From a checkpoint of a small mixture-of-experts model trained on Wikipedia: 6 picks a token, a variant of Muon for the experts.
Below are experts of layer 8 (counted from 0) of a mixture-of-experts language model. Rows are named router (the router's row for the expert), up (a neuron's input weights, with its number), down (a neuron's output weights, with its number) and show model dimensions 0-127. Each number is 128 + 32 x the weight over its row's rms, rounded and kept within 0 to 255. Numbers have three digits each.
After each expert's rows: "gets" lists some tokens that make up at least twice as much of what it gets as of all text. This comes from a sample of Wikipedia text that the model never trained on. Tokens count by the router's weight.

# expert 33
router:122119106108127136144144109130111129105105120093233152106106136112112149137147141136129125082147134083177101133137128087160130112126144083148138082101087119117106072128140151103154070122058127166121098185148182111188100159135112128121154143131138123167164120111182081090149109176144159174074117102133091109098106091176143100107177085124151120230187140127070121121136125218080113144077
up0:175140102116129130036163148116067161142088122169113124106140126159151095092158161143133056151134095145149153074155153130118122164153171157160128187126108116122130068152124195135070009078148129085113084157089135102118113113148118077146175131104169111058118095148105130166172155163091119150123123157144151093081131112151138130148106184152100120126088154139097079143102122129124129101089
down0:156111163166079162132118149162098103077116124146124080187171153120155142135116162098157133129104094123155102072165106150082112111142144156141181133154122114125144192178189160093200101153072109149175056158202130131168121106091141162180129066131121182115112104150165149092116156096121127181093134097142159117112135103130134115091178099113186147110148109153178102168099167136118113087069
gets: "C", "-", "T", "I", "P", "O"

# expert 187
router:148133151126062105155149111161146131184119186090117125118138157139094155113127125080151138155118119095125097153108126140094143101117089079180095087136152173199019126117149152148080096077132111138120196143161143086137132087068120107134145161197099164191211160135160138129097107105157101116100127158099130120148089164127145097090164126171141172129162146134114043156137142155127102106134
up0:107166116158187127147147102048137176072088124096091085142119122138219117154093118103146100143133154126123120120171182143154113136114125128074070134154117164149096079139182110151144061105135128119122113141123153133184167194132149152076070120090110095173149091095131084122097163107043129184115139142180130126097181123177131094122147152131115102150123123132108178082133136161090114073146
down0:156103108140103172122141039143080124083115120113108137139102135185140188172135145106106138124109131137145133197081136140077067206134086108098152116139111108101127136213064142119168073168110075109102126146099151106117069092097111131114094142113125092150141144143131133064118120140189128115118147213106122159133079176134087141134085168115101157151153070133111128112068087103128132149150
gets: "it", "ed", "ut", "un", "w", "Ed"

# expert 175
router:112106166100093126146200089120147211131118127110148108102122186142105178168192167131106111171121141137176129153148150106156140114089128072203104127139133123176104054132110127098091134077122095112099151149146128097151153114123088156112106168109112099127133145180146085119143112163145164161126126130191160097105095156165133070121125100115123231176131106120076136119147137179187086069112
up0:154132097084101100124132048132147101182152125157098130116136176093124110121116094130114149115130087150139137088138098150135110121171183139170145039060073087173122126144148149132151143113145100131151128111132085139145177129134112173191136204135159111119104061128168182136105114186141139123147117122147194126172054149123109125076139100141140192121055138155119118186115123157125206140122
down0:109202092152104096086152152156124114111139176082127114095138140134125118125143119121076131126143170066082121129126085119158166145159176120134060086084083101109124173185115122107101088093157120124219134052098118071157096140154103140076141172140125137096186093169182148156121142147137081111123066090113127161136108110139119114119127078133184173191137147148091159118148166161140153176113
gets: "| ", "; ", ") ", " ", ": ", "—; "

# expert 229
router:128101131057122095148179096131132110141159143102178091103104199147116227185180118086095085112139132095138162150149095108139113034129162088133124111094124172146124138129141116149126121115138105153079097166130072100181113127108094114098135164134132127136208137123118123066099125164154141197142131094120132095076087159188155111074129099109139133142126195090116131117114099181142170130112
up0:168153084092167113106073104138126149198068167142064115125165178108112171131077114093072155148163136119119152100127111096118169133099067149141143143141055133155155171129150092132091115194102088133116131136149084094176136131120124159154150125109133086110140073079162170138151162172131085173125140171174160135090133137157140128195195129105098148117129152116095132069183124115069142097096
down0:163147059116117109111139132122124085113116159105112164145122159171106160081148146169114165143067158135123147136089134121154149108146141109132091150119117166180162061174159211137113085090172133083170131131128114162104079162114147117144105097104082101155134155106175135190216134147105159139092121111181110135115085120093149071166131146149115140138092114152161177182082101071182147104059
gets: "s ", "his ", "their ", "its ", "her ", "al "

# expert 139
router:163112142128087142194147078148121094130104112121154138120078165096101138114189129128102147072082162106169056105079105127144179106157135093165117113104086094130085077117171110133102083117110105146115107139105095140165112113131099156119137161168126139128147195134126106096178069150190148149095174086145118136123105143182130054129182079151135110216163119122104095126118089177059142126102
up0:136095121089127092073134116100146102132112129143087129143113110071108115152164086083126106130161109151076115114107134126102114192112154118135064072111092057087105146087166091071178161124142109089167143094105121167075131112095111142131163044165155156112137154154103188126111106119150134135212120104149120105136096125092065137114104076169080157168147155120084125137075082089146098177096
down0:170084078141145185143113060145128178102167143129109120115127097113096173083116185148080170149078144168121098136181162135101109158137154109148084126080129085137128158130157073140186056162152118150070035063147151106188101138129087129142121123118112117104086122096145145071155118169136099118137141124113141093066152105117113145121109127110112096135157060115147119095079075104110084124093
gets: "S", "A", "T", "F", "D", "I"

# expert 119
router:121137171055085118127155072114075133154118070119165142120057207096121148164118139107099121119139145130191077111110090151140121112082196124129069059124108108189098121093117135167126131113134139156105179179130054116145116134113102160108111118077119118166145140183144067130098120116190116131124117093176133074125094108149127069107173130098148144151148155098103077110111102155133131070124
up0:114140112168111128115102145123081136195174065102139120118110084130103117151132145099102090131146117146130114107164140112137113132126075175089135079077136103219147094120147108135132155154166152128137176134158104170137130193137119201137083168146068115078127170128136141116085204184140113098153116122186197149073103150160095195152151141140146129145068093135131130155089092170156147069122
down0:116160110124135103105097183118112140172103094135117096045050166095146083155183150101122115110136101140153140087105116162133160133092095079087120106099159077167144184193155097158177198134179149182141118132016107113140157139204143173162146142101142098138117133094104128113132150129107123087104121126121158099151183118151093161176125144137135133143153157108120093116156154194109133110142
gets: "of ", "for ", "with ", "to ", "in ", "by "

# expert 31
router:134122141053124137176152120074090115118118113100211126085116155107112133178159150169120084106113143118178121143101126067156152078140126153148129116125095124121094071121155174136146114130065107180115102165168149116165143150103125092134132128123147104169155155106179057121175104158171126159088139136139071120128111107183123100100158099111158139249160141138076094116142121203104128148088
up0:087118146150102140128124157094151176205116120097115119079152194092102109107181164131071113129127127105101118120069080107160106110140153139148093149134153169115117094167140126094125107100112165152166101106053129129156127118083086096096141138124108134108125110106104077118135198123115178154005152070102155136133153134178106134110089105156146148160141191184103180087142104115103186104129
down0:138127113137052084140099112135092101132119128101097139118107158130114147131170173122138066121125163111084170105106090076140092064152148125101143169179154126175145105237123144143205106149120153099082165127085195087154118162130086156095070117140135175113150140070139134122070129165136155152152090162166123172118099119163144071128115089135089172106071154118126128136155100168107141124173
gets: "I", "C", "202", "M", "R", "L"

# expert 3
router:132085132047154106140118115150124116168149146107110119104125249143133206166137079097120108129145139102120088131093109107129133081157157132130146104139150171157109114145092077123162132095096118173056085164144127110112132123094058129142098165131162127167190116088131094122143102153180098122145126117134107080115095170183136114072148110140127182180160167153075124103150081158131172145072
up0:063172105104131179074156088126134114121117173182123103121166145146156130053119128065120156147088124116109123117057122106197079124152203120147142107137114149136096128142084109146167136176104162148150159112106106184148100158132123082145143082133164121098112218185132110122165109141102071144172114098085103108155127122115119153057112087116130119141114126164080165101069149083139170116094
down0:111074097150103141143145173160183116131047073128122178122101108122120145113133132138121072143155113111118158143133174156120192120114128149090109149168125189106116112077132121147146135137149138181146121111146133140094124172067150101156119177208091109067135138184116116167078146102145145149044102125136141162112145184079141107081113061148167189136087135137097075152165092145120138063123
gets: "his ", "s ", "the ", "their ", "v", "its "

# expert 53
router:087096116128095073101115127146132193110120114122139067100081198144089200116112098162077116162122178081157068182136147055105092073112131079123078101159146170147143104133116142119146115134110146114121105204158148140137093160124075161087148138110156119146186163146130123116084075176165141142147136192151113098132095150126179082123137141130128160158207146136116150106177135141111127099120
up0:064089097099117077104141100120137138142112083127083147141104129096125098144111082122079112095169116213130104139120147058143141116119085140143104113217140150062150124140083135125137112162092128140097151152119140093141147084106091130123133113078143170158108207124119139126084162138179118153180122113181154098099120105081087168101118111074118115068124024130150159140172156107158083145127
down0:089152151138156065144144137128135054102158140177100067130118142109115129135107164115159104123203091158171188202107092114199147098160186174155107141119184150128120103185115137095134093132098143167127187122117161117115144172198117147116143102125130050190085118146182164101137126127142057147110156172119127138162167141139121104161137194133103118158135112163126151136105140124127169168120
gets: "op", "e", "ep", "a", "o", "od"

# expert 210
router:114091167090115095107172125132151098132076167106185136082102147167098167105149108153096113113097131119174075154103079068166128092094145087127119116092125175153095065111100172116070114130159096135127159129139124152132086105176093104117151150114137136154215107099120080087144118143157168141112144115160131104137127134176123031101192131103134151141147099120062072158135142199155181112120
up0:130160155148131117162129075182166157142092159122102136116127113150139140122117114177140114110082192144127095101124089174128135115089110121116129182177132101202166124173102096114084143120162139103129164103135122120118110136144163134114084110136150114114161100060132069072119118158130127105108136105087220092064176161126222069095149166115148187122205098130079119170125186133125148121145
down0:175149098094216135136165127117135120094099115137139097149140063139119140099113077176128077137117135147120095111150107136109150155091118172094131128105143182116186105153125114154087187175169113118144080149106093111107112027150107164064126122134148116112136180149068162142092142109109110081165090080139210168120100061139069094078146122154102134079128114116134093145107162135095144131165
gets: "\"", "The ", "s ", "y ", "of ", ": "

# expert 42
router:110141181146136059142100165162106163130088148092127151108059197182112169182144100120103126161124170107173127152113135113104151095074128091190125064092119124160132090082118106106117133141127117082076084123166127129119170146138132123065122129161177122142156149164118118147157147149219163177135148122139080093142114105137192138085144151128161146145204110165074121132118118144200146097141
up0:125120138131136136166097122161123155129053156080106134100137178159123141119100150105149126134165137156146170145148117185133145119116115085186178110093151102141218120120178133153079102118147119197088141139149148108148112098147165098120152128156110180127099144147148199085139178065084164106164144096092153166111176137123100095118147108121131093195147060069105093194109122114153168188170
down0:159165133071132105107146139162110173121064156137114182129166146133137098075109142069108146123150164176084126125180180137130140152184113110109105096177171197149115153073129092130082153141118127160152143105144174111102097134140131115138148098100066102137085221193147116125104168116119118118097161134154192162160112103162161031126170157156102121120116106100115141100134095107148115142193
gets: "as", "op", "uc", "Pl", "called ", "Mc"

# expert 45
router:064083183124147158158130123119174146164127125122166131111058152130113186162087052145136080114185108131147125120113095139187153067077112125143134114095109152172114089104124136136110108102113116106110171124126173104082118153092111161109138108135100067171102163136151120089082104136140206188131144146138080090156066084127137099045134124129134095151099097110089133115108155205165133103153
up0:140133131141148167101126085189132118120136066141141129144126084152093109172149076096115142144072096105185059135076118112146114121120129109161108091160128089081175149132112116110087148122147054118087101125092125171091149095048146135190116145109122210119112129171114088107131149147191154197143095124129111206104130172121147153093100140078143104097096108139091109138139112075172098178144
down0:098090168133135160157112050166168159133146114132090099179087149116083139158110104119131148125089153144144073182110102163149032085083116171098106151125169054124161141131107080139141167088117122121133139135108092131143082199133115151154150159113059109137091089117164130112104097143087154138164099051140091155164135098089132110131107156185153125098111077132092120089152147102152060136141
gets: "all", "i", "rec", "ic", "ra", "c"

# expert 206
router:130097136085116090162160119138100133146136132157112135130125162131125168120113155154098120182173152092151087116101091123131157088073197096129128041077134149164131107123139109175136098148138146165134137181137162156142073149155135100128136152113163108150214136132162121119092098141158115168163082123104131143158111148135142101074141103059228091192176113127072102183096177155092093092157
up0:152102110128117124155085159059146144135098161142127165078185170102124092116129120142116079132141125118098189101133090096103144078144130121130113092072057161112106101130177146123191113102200155124119123108162131205161131145100073144097111174112123120061155170118170089143151194124117118124087153124143168138146130114132113089146161145058182096184149118114085115124128184169074160124173
down0:126196066161093063105145087107071151131132147131126125158160145192134111108101129136093093105104184124129121120146131109104097137130131100183117148140076123127164092090087144139128127180080170131101154087106127166127111141183103100123118206142096097157132078102080137083128127110142042140128077148145169128035098095144191119117172138142134107073139115148151190127163137139174110139177
gets: "ro", "with ", "o", "had ", "li", "to "

# expert 100
router:108105158127145135197168117102136141162155133123144187142140211176113153164136123145096148151159162091142113145104150101148163109133149114146143084125117116138132099095100132137125107131112099089071171152152160107158165142141148132067071129072138084146225105172153087084114111105215154128128106109186152101099151141185129069111179148096166175194147165109109089110075125134106157110160
up0:114160136109071132130190132144135117174099072163120137075160106142185090174134120150103115172130135099117071102101142173146149127111109138120101112154143136141128139173141136145132152106114107199138190092133153168147137081124138149132141202135092144019126166122134157061153127088139189147182105173126133100168067187191093108113108134116123136139100109076120157178132125171107094104077
down0:129180123160165169102141152117134133177132082151154107136160148085185108139101131135130087119148202115079106083129177116188138147116143145094157117107077110085097146097114095183115169181070107163134194178101152114158167180096141139148109141088145124093150148105037211089081143110116113104132127078126140146153148198086131130110110088120163142145113192115135163149119167108111133148104
gets: "to ", "for ", "in ", "from ", "into ", "with "

# expert 7
router:127142130102128101166194155169161145167102103079145151053153113137084148090138138112127137113138138063154138115089057095114176099113095123174132092136160152185047074115110152079069115089081116117143119148136108085139127147110123055136103125122093125164148187112136114143084114092129111186112081113126170102146078153169121085088140116096153195117095132121092079146095123142121066122095
up0:056090090107101113144074129106116107117142151137086181098145168134096177093067169100159128126130097134152135120117072086086117147121111162127167158100128162166123151140131062120164123164115102169142164115152130197087138120110116140129171130072171180065094098158148101222106099131168139119115106121117153103139093100133150136141094099109107198170140153188183126158087118146157083185102
down0:103160131138135108095150093110109129139160105081109092172159079154145178137090188123065158088189142127100158150123074090166074133171097094138131099116072152133136180066133110111143126116058173155078137178159145115067153104144114132079136102139155153155122054100155139097095090117098117128118159088116169111166063098119126087105086146086122170132171130106081131163117118149127164082173
gets: "it ", "it", "su", "Con", "due ", "time "